Experts of a small language model.
Experts: 80 experts in each of 8 layers, a sigmoid router, a shared expert of 128 neurons.
Below are experts of layer 3 (counted from 0) of a mixture-of-experts language model. Rows are named gate (a neuron's input weights, with its number), up (a neuron's input weights, with its number), down (a neuron's output weights, with its number) and show model dimensions 64-127. Each number is 200 + 40 x the weight over its row's rms, rounded and kept within 0 to 999.
Before each expert's rows: "comes before" lists some tokens at least twice as common just after its tokens as in all text; "comes after" lists some tokens at least twice as common just before its tokens as in all text. This comes from a sample of Wikipedia text that the model never trained on. Tokens count by the router's weight.

# expert 13
comes before: " ", " |", "0", "3", "4", "5"
comes after: "0", "5", "6", "8", "7", "3"
gate1,209,218,235,218,194,162,173,201,210,183,193,221,158,261,169,190,165,215,166,168,152,214,273,205,174,206,187,217,190,202,212,156,225,294,200,193,176,157,177,185,182,175,229,174,158,182,196,217,213,208,208,197,292,220,153,244,155,192,247,263,186,195,209,168
up1,192,237,222,178,231,195,227,200,259,150,172,220,195,295,169,194,147,218,190,280,144,227,264,196,149,187,207,189,152,193,230,152,276,304,200,194,150,167,180,265,242,165,252,274,148,218,204,269,202,226,261,233,236,210,181,241,159,247,281,213,193,164,195,203
down1,162,238,127,227,172,257,230,137,241,223,100,140,172,199,226,159,204,98,231,241,143,273,205,197,188,290,185,193,125,227,220,215,198,194,275,189,180,175,206,198,231,147,293,225,219,207,188,281,238,199,256,191,197,176,230,174,180,193,126,144,229,137,211,208
gate2,220,201,254,210,180,207,185,175,186,136,195,197,170,182,157,215,267,178,200,181,205,173,192,149,206,196,156,259,141,218,180,186,211,124,224,159,174,204,215,212,125,231,169,227,231,247,186,231,153,184,201,209,290,151,80,233,265,99,243,173,189,208,234,182
up2,123,201,206,212,163,202,227,226,201,208,220,268,173,243,192,197,253,167,158,162,193,163,121,239,201,228,178,207,233,211,195,222,212,254,239,227,159,255,185,160,181,196,257,199,257,193,94,233,173,215,217,226,266,250,261,163,181,216,150,243,190,160,182,145
down2,162,207,145,172,183,241,125,277,243,214,193,185,231,289,208,149,206,281,190,216,182,254,232,198,196,229,258,215,237,195,225,198,211,168,163,187,124,129,189,120,300,188,190,228,137,238,276,173,164,125,211,253,202,208,203,193,212,165,179,176,178,219,187,199

# expert 55
comes before: ",", "–", " |", ")\n", ")", ".\n\n"
comes after: "1", "0", "2", "7", "6", "9"
gate0,199,253,211,47,197,191,180,234,181,173,195,168,159,193,150,201,240,232,180,181,240,111,204,187,252,163,207,216,199,203,175,189,242,202,207,224,160,265,222,236,135,272,238,210,166,190,219,214,185,196,193,160,233,169,190,223,204,72,213,166,160,224,224,217
up0,144,143,186,186,186,180,256,176,231,153,188,245,151,184,251,251,274,182,136,170,202,181,164,136,226,170,164,204,225,208,285,210,203,130,204,256,179,208,125,245,191,264,173,144,178,199,180,199,197,132,236,231,142,218,131,172,182,225,173,221,276,192,202,210
down0,210,243,167,203,175,193,163,175,220,239,206,188,183,130,179,230,193,179,195,268,165,202,185,246,202,192,213,123,225,198,174,181,189,203,244,150,196,201,236,128,200,206,173,183,264,308,176,261,252,224,121,181,177,210,188,172,284,276,184,181,205,211,174,200
gate1,151,173,78,205,177,168,180,167,174,219,227,171,154,170,239,170,131,197,172,151,264,189,242,134,217,255,193,296,111,211,208,209,95,220,181,211,177,117,119,192,149,256,191,239,198,189,199,207,199,123,219,226,172,185,159,205,236,179,178,185,216,204,199,144
up1,150,206,147,111,204,160,294,234,206,217,201,232,204,173,185,149,199,177,261,214,240,227,240,175,225,232,248,253,158,194,225,168,123,266,152,210,164,190,180,274,198,268,180,200,199,166,202,260,156,149,269,257,211,252,246,182,215,151,190,209,184,120,175,148
down1,166,250,209,160,220,197,217,180,181,222,179,219,186,165,260,145,110,187,201,236,222,200,242,133,226,234,270,228,189,218,253,252,241,125,219,167,157,202,147,226,208,185,238,189,214,184,246,238,266,225,283,216,187,201,198,247,134,153,224,156,180,179,223,187

# expert 75
comes before: " of", ",", " in", " and", " to", "."
comes after: " the", " The", "The", "==", "'s", " a"
gate0,243,216,168,183,211,213,224,236,266,170,252,225,241,235,191,217,190,146,238,192,176,185,275,151,219,155,209,257,266,194,225,241,212,174,239,146,199,228,286,184,171,217,236,211,210,246,134,140,177,288,118,219,244,207,196,179,126,161,205,166,181,140,223,218
up0,196,173,145,153,163,174,242,275,185,166,196,232,173,193,133,184,252,150,248,197,195,155,238,177,232,210,203,252,264,228,223,251,205,185,248,149,195,208,189,187,179,253,184,233,258,235,194,181,201,287,173,159,219,216,232,133,130,238,221,237,178,180,214,226
down0,153,186,217,170,208,198,189,173,167,201,262,175,234,217,209,258,173,178,195,203,155,176,157,195,230,170,210,216,230,196,187,145,186,149,201,229,207,180,160,186,167,114,221,84,207,247,195,180,213,166,227,165,168,195,191,212,226,199,137,231,177,255,219,290
gate1,236,188,253,141,223,263,295,204,156,185,148,178,179,212,171,212,228,168,179,187,181,167,220,210,269,208,177,254,43,179,234,193,227,131,235,171,209,141,246,188,190,207,212,303,161,181,144,193,165,160,244,198,175,177,185,208,87,203,172,147,181,252,268,238
up1,206,231,240,240,174,213,264,195,140,185,139,152,209,182,170,177,186,222,215,213,180,217,220,233,217,204,220,252,107,229,243,208,246,161,173,130,213,123,240,136,200,161,203,259,188,176,224,234,198,217,196,178,134,214,224,203,115,244,217,156,180,290,238,232
down1,165,236,256,243,181,186,199,194,194,101,199,209,173,184,184,163,115,182,168,208,189,176,211,112,239,214,181,202,194,170,140,246,197,216,208,203,230,184,141,239,241,165,238,198,173,203,207,240,210,298,241,198,228,204,243,255,250,253,201,157,194,156,199,244

# expert 52
comes before: " ", "-", " \"", " MF", " DF", " FW"
comes after: "3", "4", "1", "7", "6", "8"
gate0,250,124,172,253,217,176,136,271,183,184,196,234,218,273,129,200,224,208,155,206,198,237,199,191,290,188,187,223,161,191,189,221,246,170,230,247,249,230,233,180,167,224,337,263,278,140,162,179,199,161,145,177,253,162,159,219,212,159,149,209,137,181,258,162
up0,233,152,203,267,155,63,154,222,201,203,201,197,155,222,191,220,268,217,205,205,167,247,150,245,253,200,171,218,167,192,205,237,244,166,167,165,201,209,199,201,190,297,232,237,260,146,158,195,213,277,167,178,204,191,197,303,182,197,158,201,192,172,233,251
down0,163,200,206,71,190,177,181,197,187,259,242,185,242,239,199,177,168,219,175,239,172,147,171,228,265,215,157,258,174,163,151,214,205,137,115,188,134,209,190,168,199,209,235,113,247,246,180,183,252,226,168,203,232,234,162,236,224,190,213,196,213,259,199,212
gate1,241,237,206,201,165,166,176,178,195,227,145,144,172,193,142,215,218,228,150,179,157,152,190,155,243,286,180,238,174,178,233,195,212,243,236,204,219,140,152,205,114,160,238,264,173,125,191,198,233,250,168,198,187,215,230,262,112,266,268,170,228,196,288,207
up1,215,260,200,225,211,179,203,184,222,183,152,169,196,197,171,271,236,230,146,188,168,183,212,128,238,252,164,273,130,157,213,214,244,186,197,223,219,135,167,243,115,198,232,252,142,159,203,231,202,259,208,235,220,209,198,268,153,271,224,188,229,175,281,192
down1,152,257,177,171,131,193,148,212,244,240,267,271,218,225,159,196,221,236,197,265,123,204,189,235,213,285,199,200,122,212,215,216,215,153,150,204,197,213,192,251,294,165,220,157,244,303,159,199,258,301,211,172,155,199,235,281,269,212,171,154,246,241,180,192

# expert 53
comes before: "1", "2", "9", " ", "0", " he"
comes after: " ", " in", " In", "In", " May", " October"
gate0,196,208,177,182,241,263,245,221,227,207,296,193,166,187,179,151,166,216,177,152,256,180,236,224,186,227,215,239,113,214,240,221,275,209,224,190,133,239,227,245,139,118,213,212,186,190,208,256,188,138,245,174,142,185,171,201,107,164,204,215,165,235,234,195
up0,222,265,132,218,234,151,255,213,197,276,229,192,188,223,154,228,145,196,240,174,226,220,214,193,177,211,218,194,196,203,181,190,252,287,243,180,129,243,231,272,136,143,228,223,209,123,194,196,197,203,176,188,178,229,203,209,185,177,244,258,136,241,239,218
down0,215,99,206,220,203,222,148,113,193,207,237,196,206,146,195,243,202,149,141,272,153,258,196,226,229,122,190,233,226,235,232,231,229,160,249,140,253,187,174,221,221,193,198,150,179,240,169,187,317,160,225,155,154,201,193,246,193,233,183,179,154,207,238,249
gate1,209,219,234,231,192,170,235,180,175,204,197,210,203,208,119,206,203,239,122,154,148,257,206,345,207,282,153,289,219,261,267,159,228,168,202,238,226,185,161,162,144,157,229,250,216,168,212,213,167,160,159,269,204,192,190,235,212,267,240,162,153,259,221,148
up1,252,232,244,188,197,135,217,135,159,231,203,169,170,149,110,209,173,239,202,201,145,224,206,263,242,265,201,275,199,205,293,180,181,143,209,243,206,184,157,156,152,138,219,247,214,148,240,186,203,188,159,246,184,165,259,210,224,230,247,171,178,228,213,143
down1,194,250,245,238,202,153,196,204,170,188,186,203,231,142,117,189,244,198,151,244,117,230,221,175,209,166,167,234,276,153,240,237,206,161,155,254,185,278,143,195,211,213,154,200,162,213,216,173,254,224,244,144,231,219,256,266,247,254,170,206,204,152,256,170

# expert 0
comes before: " |", "0", ".", "–", "5", "9"
comes after: " ", "2", "1", "3", "4", "5"
gate1,204,167,133,198,197,153,224,158,202,213,152,157,204,198,147,226,171,187,184,245,143,259,215,194,229,200,220,239,188,212,238,222,192,162,195,129,163,185,165,215,212,220,172,200,231,103,237,184,197,167,169,214,171,258,153,215,176,237,182,210,190,209,200,262
up1,225,192,155,210,207,143,157,137,153,185,150,162,166,178,155,228,175,178,228,142,191,239,167,159,185,285,164,175,170,216,234,260,191,215,226,236,138,146,166,230,235,157,157,223,280,41,209,220,180,201,173,262,212,232,146,210,167,215,209,222,207,210,209,231
down1,125,282,130,163,155,223,206,246,230,159,180,180,253,143,107,132,197,170,247,196,238,242,241,191,195,168,245,199,191,195,192,224,187,215,270,186,195,166,105,204,201,113,192,165,237,249,185,258,211,255,251,221,220,190,228,231,157,186,197,194,171,175,196,244
gate2,201,196,349,241,197,174,177,184,185,214,224,166,115,209,165,174,113,209,142,204,201,256,186,170,212,195,163,134,204,130,180,223,230,200,214,244,163,141,117,217,216,190,184,215,268,228,204,205,233,132,180,246,267,246,134,188,180,168,168,132,234,219,164,175
up2,188,192,167,98,231,212,173,191,232,204,201,221,211,167,218,237,244,189,198,254,225,104,210,232,185,184,253,240,174,215,199,198,223,167,208,158,229,251,215,143,176,199,191,218,180,138,201,217,204,215,243,140,125,169,241,192,176,251,215,247,171,170,191,180
down2,247,225,258,196,251,224,210,221,171,150,163,257,221,218,203,141,264,255,205,251,165,228,198,189,235,244,289,150,166,108,228,162,241,201,208,257,200,161,200,157,171,162,208,281,116,126,201,209,210,144,308,257,151,219,186,222,218,188,224,197,200,222,199,215

# expert 28
comes before: "-", "9", "|", "–", " States", " as"
comes after: " ", " (", " the", " The", " A", " \""
gate0,166,226,196,191,203,265,216,242,206,148,270,262,186,207,114,241,285,246,178,180,198,217,233,196,172,169,201,164,211,260,210,190,199,198,227,156,176,234,186,194,152,199,229,235,268,220,175,108,163,166,116,196,254,180,171,204,217,149,247,206,165,141,212,217
up0,205,183,106,171,200,241,264,233,259,186,187,254,247,171,142,242,215,165,202,179,239,212,160,212,164,156,121,241,147,175,193,184,183,119,161,175,155,215,172,210,183,157,254,132,269,137,176,203,231,172,179,142,205,213,243,174,159,186,235,154,187,213,242,225
down0,170,245,152,161,194,149,182,198,160,241,218,157,238,198,236,224,185,186,196,221,124,175,195,141,241,137,215,185,226,218,122,220,219,194,205,169,183,197,213,237,265,178,176,193,117,217,187,179,272,225,262,207,275,228,221,185,186,169,284,235,176,233,207,140
gate1,163,324,225,133,221,244,253,226,244,235,143,190,181,182,242,182,180,236,202,137,149,268,255,224,196,190,175,180,170,221,175,247,176,246,209,144,207,176,222,147,205,279,204,112,241,205,172,174,216,221,269,256,161,187,170,276,169,218,173,148,232,148,218,207
up1,150,304,212,167,194,214,232,177,201,217,154,186,225,183,222,209,175,218,203,120,193,255,295,234,207,190,157,187,152,230,211,199,202,211,146,159,207,145,219,173,226,241,213,187,226,210,165,115,198,196,244,290,169,188,149,264,176,182,172,189,186,191,188,223
down1,173,264,174,101,156,247,177,206,240,233,217,210,156,251,179,156,111,184,246,272,235,242,175,166,212,165,153,204,174,229,211,142,217,198,193,186,180,251,169,190,256,183,295,235,172,170,192,283,175,248,287,140,265,203,169,248,203,186,203,193,234,123,199,234

# expert 59
comes before: "0", "9", "8", "5", "7", "6"
comes after: "–", "9", "0", "/", " and", "-"
gate0,149,194,178,217,191,187,156,131,223,187,175,159,142,249,307,206,205,273,211,233,165,226,156,187,164,204,189,138,219,198,145,203,185,194,137,174,224,205,184,305,145,231,155,168,216,244,185,230,202,201,173,192,252,194,183,278,131,161,179,177,136,182,200,182
up0,221,173,198,182,234,186,254,216,273,177,191,167,227,233,190,208,194,170,149,213,273,173,222,171,139,153,208,260,217,253,208,219,215,226,201,203,164,151,149,176,160,231,182,247,209,186,204,161,142,198,223,165,180,197,203,115,273,195,218,211,240,272,230,154
down0,157,223,196,178,227,153,188,188,120,209,234,154,226,174,176,179,181,160,174,217,222,178,127,199,197,152,177,235,227,148,187,259,166,238,245,224,145,218,239,163,262,208,182,93,152,228,227,225,242,133,125,234,234,287,181,172,188,213,225,150,185,283,202,217
gate1,224,276,256,226,182,207,183,205,282,188,159,253,193,261,224,132,125,191,202,236,206,263,251,195,225,183,187,178,97,161,219,196,174,129,208,78,217,193,176,252,148,172,236,83,210,180,225,183,168,241,220,198,232,198,167,178,114,149,161,184,163,229,142,227
up1,189,337,227,202,201,215,193,215,207,192,157,232,201,205,253,169,123,194,235,238,196,258,267,175,185,209,193,167,137,146,235,192,140,175,179,165,165,211,178,228,191,198,179,103,176,183,254,219,194,246,218,255,200,212,212,182,172,128,208,180,156,216,149,251
down1,208,252,170,189,222,145,106,220,192,197,155,215,185,144,142,218,192,174,218,210,248,240,189,226,120,254,200,251,163,218,208,191,236,192,227,164,109,171,200,228,236,133,292,217,259,180,125,179,189,174,216,205,160,169,217,229,185,225,249,157,204,198,195,216

# expert 57
comes before: " ", "1", "2", "|", "0", "3"
comes after: "0", " |", "3", "1", "2", "4"
gate1,166,60,223,210,124,219,160,172,174,166,200,220,188,177,174,291,166,198,143,215,207,145,296,262,192,196,237,227,148,235,216,211,193,187,182,151,168,147,144,155,183,153,211,231,183,179,194,194,194,207,226,187,242,217,199,200,187,153,202,182,135,245,233,188
up1,218,138,189,188,192,161,202,178,160,237,131,228,186,209,195,204,155,231,161,238,189,217,235,236,217,258,244,174,145,237,243,163,208,191,241,183,199,147,173,197,238,116,253,292,154,153,187,191,225,271,215,158,251,178,212,192,115,169,246,174,162,220,248,224
down1,139,247,143,186,172,251,138,187,203,173,115,238,220,170,222,163,166,133,177,231,225,286,163,234,139,229,234,162,81,162,172,202,209,156,227,155,182,202,200,177,187,148,240,217,202,183,163,269,194,260,224,174,180,210,156,191,172,216,136,146,174,187,180,179
gate2,122,255,216,174,240,189,161,194,159,254,210,135,175,183,122,165,219,172,162,197,242,188,211,181,298,230,201,194,211,165,264,290,234,154,255,238,110,183,159,192,221,201,202,197,173,222,149,167,174,187,156,236,162,145,182,201,239,181,197,233,154,210,222,260
up2,246,182,227,230,204,231,74,223,303,165,228,161,179,176,179,260,223,177,175,145,248,178,182,182,126,193,148,133,91,280,122,214,218,209,265,186,202,202,190,147,184,303,209,168,273,202,165,194,241,225,232,152,167,210,201,230,149,200,164,148,221,181,231,107
down2,208,170,241,214,234,179,220,237,249,148,152,225,183,206,226,203,278,230,201,177,205,214,246,237,172,179,262,232,235,204,249,226,230,147,190,207,196,156,130,120,238,158,292,202,129,195,205,200,210,184,251,293,168,178,157,188,251,228,192,202,180,190,219,265

# expert 47
comes before: "0", "5", "9", "8", "4", "6"
comes after: "9", "0", "8", "1", " (", "7"
gate1,222,179,227,94,182,165,223,143,208,228,174,220,223,246,240,239,203,129,295,185,176,119,148,189,186,271,135,245,153,211,196,171,212,190,210,224,143,145,182,202,180,216,199,186,144,98,218,207,251,148,239,215,205,204,224,180,209,243,139,131,237,207,221,111
up1,244,147,198,201,198,206,119,165,264,146,133,264,207,164,281,201,220,270,155,176,190,233,211,211,193,248,168,180,177,181,236,185,196,195,230,266,216,154,183,209,235,276,221,223,183,237,134,190,215,201,208,241,167,223,160,171,140,287,214,229,187,187,174,241
down1,146,305,196,269,169,189,239,214,220,230,170,141,200,235,147,134,204,70,172,234,201,236,229,200,218,172,245,199,198,267,157,157,181,131,196,184,191,196,193,173,121,186,174,243,195,221,163,179,122,253,268,268,174,149,277,186,197,153,133,143,211,227,208,158
gate2,221,165,235,230,125,214,195,167,222,281,209,261,239,316,172,194,209,198,245,231,134,198,274,138,201,189,160,208,193,218,193,273,210,148,137,152,113,133,168,158,176,125,248,185,140,170,246,122,201,209,218,183,269,199,118,164,232,199,178,181,180,205,224,175
up2,273,145,245,147,130,224,203,163,159,191,218,247,140,225,207,199,137,215,143,180,235,149,147,197,216,207,91,210,186,224,186,233,256,229,193,152,197,228,208,188,245,178,211,205,216,157,225,239,181,148,201,126,145,176,166,219,131,215,257,217,245,186,161,146
down2,116,175,229,270,249,234,237,279,174,201,191,158,278,266,227,211,156,259,189,250,140,139,222,126,189,245,206,239,197,165,181,189,233,127,156,231,153,188,104,185,290,210,234,195,260,165,251,197,143,171,247,202,229,275,199,252,236,72,157,178,190,267,228,262

# expert 49
comes before: "1", "2", "3", "4", "6", "5"
comes after: " |", "|", ":", " in", ",", "-"
gate0,171,205,193,206,226,260,261,243,233,178,203,231,156,230,229,230,164,160,230,166,181,179,187,237,186,233,106,228,224,202,181,176,225,198,207,273,162,195,269,167,221,212,222,208,227,251,213,164,181,226,206,196,241,177,247,179,66,192,257,214,159,160,296,167
up0,216,150,186,153,262,214,260,259,206,184,176,225,145,199,203,229,190,188,135,157,188,149,205,228,212,200,105,188,204,196,217,218,194,135,208,223,136,210,206,197,136,261,225,212,160,235,212,170,176,246,168,170,207,173,238,177,83,199,267,209,139,167,296,159
down0,141,188,192,193,159,180,217,148,192,203,191,157,211,151,170,184,182,123,180,222,182,220,168,223,165,163,165,210,243,221,219,132,235,228,269,161,166,216,174,262,257,182,198,175,196,190,168,172,189,141,213,185,201,216,146,187,185,203,183,190,189,198,233,239
gate1,227,252,228,241,228,173,183,173,167,230,235,186,94,232,181,202,210,234,186,105,212,183,231,232,253,244,159,301,209,260,244,206,215,190,153,153,260,194,208,273,187,232,224,246,211,204,185,189,222,235,158,247,122,162,209,133,207,219,198,221,170,193,272,117
up1,196,270,237,213,265,126,242,227,127,205,229,221,133,247,192,185,186,241,217,148,214,207,253,183,261,243,203,275,219,223,223,172,217,153,162,184,223,262,221,289,168,235,230,226,185,176,194,200,212,237,138,232,134,171,248,142,218,164,222,229,151,193,217,164
down1,198,244,161,198,166,200,215,259,175,216,204,223,286,303,261,212,155,124,240,202,179,231,269,144,233,291,119,189,239,236,137,233,173,135,202,175,136,210,205,134,225,138,207,211,175,224,204,240,207,227,127,214,185,168,195,248,265,151,195,146,170,235,170,221

# expert 67
comes before: "0", "7", "5", "8", "6", "9"
comes after: "1", " ", "9", " G", "2", "0"
gate0,250,242,185,236,160,180,210,150,189,187,267,197,214,224,230,291,245,182,276,166,232,225,267,253,121,193,231,158,216,207,137,181,225,166,206,179,147,185,203,226,163,173,259,234,292,217,153,211,159,233,262,222,278,187,199,137,228,207,271,187,206,228,220,269
up0,163,134,263,221,247,240,283,241,215,191,253,203,140,139,211,188,166,159,237,186,201,174,154,234,185,162,190,239,235,229,202,164,229,171,203,289,219,153,188,197,147,277,226,189,180,200,229,159,204,170,194,172,248,229,198,239,183,158,230,261,263,187,258,237
down0,127,197,128,95,208,152,210,263,128,267,197,206,186,164,234,173,184,197,179,230,250,225,150,195,215,186,113,186,256,170,196,212,260,261,241,159,202,141,223,206,266,220,208,272,167,223,164,183,202,173,220,180,186,195,201,181,197,214,240,192,262,231,213,218
gate1,155,272,207,194,247,167,129,176,249,191,139,198,197,199,216,192,193,248,156,162,171,124,271,205,242,234,155,170,103,200,258,255,229,236,181,165,128,159,165,261,143,131,144,229,201,192,254,264,215,191,239,221,195,265,182,239,165,222,197,145,233,263,197,159
up1,129,266,194,180,252,152,173,192,235,197,92,209,220,209,208,180,223,215,130,153,177,124,255,216,224,225,167,113,120,165,225,252,251,234,157,171,125,168,181,302,145,98,136,262,184,183,273,266,222,209,230,196,192,231,171,244,199,207,225,150,221,258,218,214
down1,174,220,227,222,145,121,254,243,188,181,304,228,182,212,204,179,164,246,216,232,181,245,237,228,178,234,228,185,220,199,150,179,220,140,214,180,202,190,224,214,208,174,220,219,282,176,251,187,189,262,203,222,168,236,223,198,199,178,188,230,201,227,152,235

# expert 7
comes before: "0", " |", "1", "9", ".", "2"
comes after: "1", " ", "2", "3", "4", " on"
gate1,219,196,159,234,197,236,187,189,193,224,189,172,211,238,190,215,220,186,243,244,181,224,230,168,197,208,203,195,183,223,217,187,150,209,179,201,176,169,175,244,182,185,173,234,287,200,223,204,223,137,221,173,154,241,184,212,241,210,172,197,161,318,207,186
up1,269,176,204,272,197,235,150,149,176,215,158,224,235,209,159,206,242,232,235,158,236,226,267,171,207,231,205,221,158,208,216,204,177,187,238,273,246,108,185,212,235,179,241,244,282,190,205,173,230,160,201,162,199,240,173,175,170,201,225,269,148,257,205,202
down1,232,264,126,166,154,212,130,218,158,298,174,222,222,188,189,87,222,216,159,212,123,234,198,176,275,255,163,223,178,199,200,211,173,205,162,181,168,139,166,155,145,137,226,203,229,185,208,162,247,242,266,258,221,223,204,266,194,190,224,212,187,234,224,196
gate2,123,221,230,200,216,261,198,201,170,125,176,212,163,211,222,189,208,203,243,145,201,205,183,220,198,286,156,183,246,189,146,173,181,148,217,271,177,204,171,211,163,200,203,212,239,216,159,150,196,157,249,195,238,209,166,131,142,162,206,184,206,160,183,226
up2,157,207,136,223,179,176,237,258,176,178,254,200,133,265,148,212,165,185,248,178,246,202,178,207,249,205,166,271,196,190,221,242,169,159,231,191,215,219,217,278,219,261,204,174,231,193,169,162,190,242,238,163,222,234,246,152,126,176,221,137,213,125,194,99
down2,168,191,210,192,249,185,157,253,243,178,218,179,223,197,211,159,238,157,199,214,186,212,177,198,209,156,218,205,184,175,236,202,213,216,160,249,91,210,181,229,161,210,232,199,205,190,225,215,225,120,231,253,196,209,208,253,268,192,141,119,200,228,290,242

# expert 33
comes before: "|", "-", "9", "7", "8", "6"
comes after: "1", "2", " P", " c", " (", " p"
gate0,179,266,173,184,231,200,213,117,257,95,234,156,134,235,221,256,204,211,211,279,173,183,135,172,157,183,145,212,240,201,209,129,244,239,202,241,134,181,181,229,150,225,195,179,226,233,164,216,194,213,172,180,227,221,220,194,203,183,160,236,136,212,202,189
up0,193,178,140,199,210,230,198,249,197,246,165,183,166,189,242,252,135,206,241,145,190,226,200,125,214,209,199,272,167,223,193,151,177,176,198,188,204,259,158,257,133,110,253,198,235,264,165,244,149,221,161,226,224,190,191,115,150,169,227,192,206,181,213,199
down0,275,219,178,165,170,165,218,168,236,206,180,236,221,250,225,196,254,160,243,229,177,226,197,177,241,189,87,177,229,160,210,248,173,228,227,194,246,139,156,247,208,204,239,149,197,285,173,267,272,191,251,154,208,171,221,177,144,251,207,202,194,220,135,224
gate1,159,262,255,237,190,232,281,162,190,193,215,138,206,185,193,209,206,227,232,228,142,151,233,190,197,185,124,154,256,223,193,248,184,186,222,205,182,213,129,209,142,187,187,262,225,212,164,223,127,208,233,166,208,261,212,255,180,130,171,152,182,134,169,164
up1,178,153,271,248,184,159,177,265,199,125,125,202,246,172,191,95,230,152,233,160,168,200,169,188,210,192,164,168,190,201,266,212,251,221,201,196,201,146,172,230,225,239,179,226,203,164,256,205,218,196,202,166,155,202,222,158,134,173,207,213,124,275,177,262
down1,126,271,130,299,230,186,198,198,153,172,112,204,217,109,139,172,197,156,269,240,199,257,177,182,163,183,218,255,158,149,174,187,239,264,277,159,184,204,156,219,199,161,263,245,303,205,130,192,226,276,155,265,233,208,191,218,195,231,192,190,169,174,209,166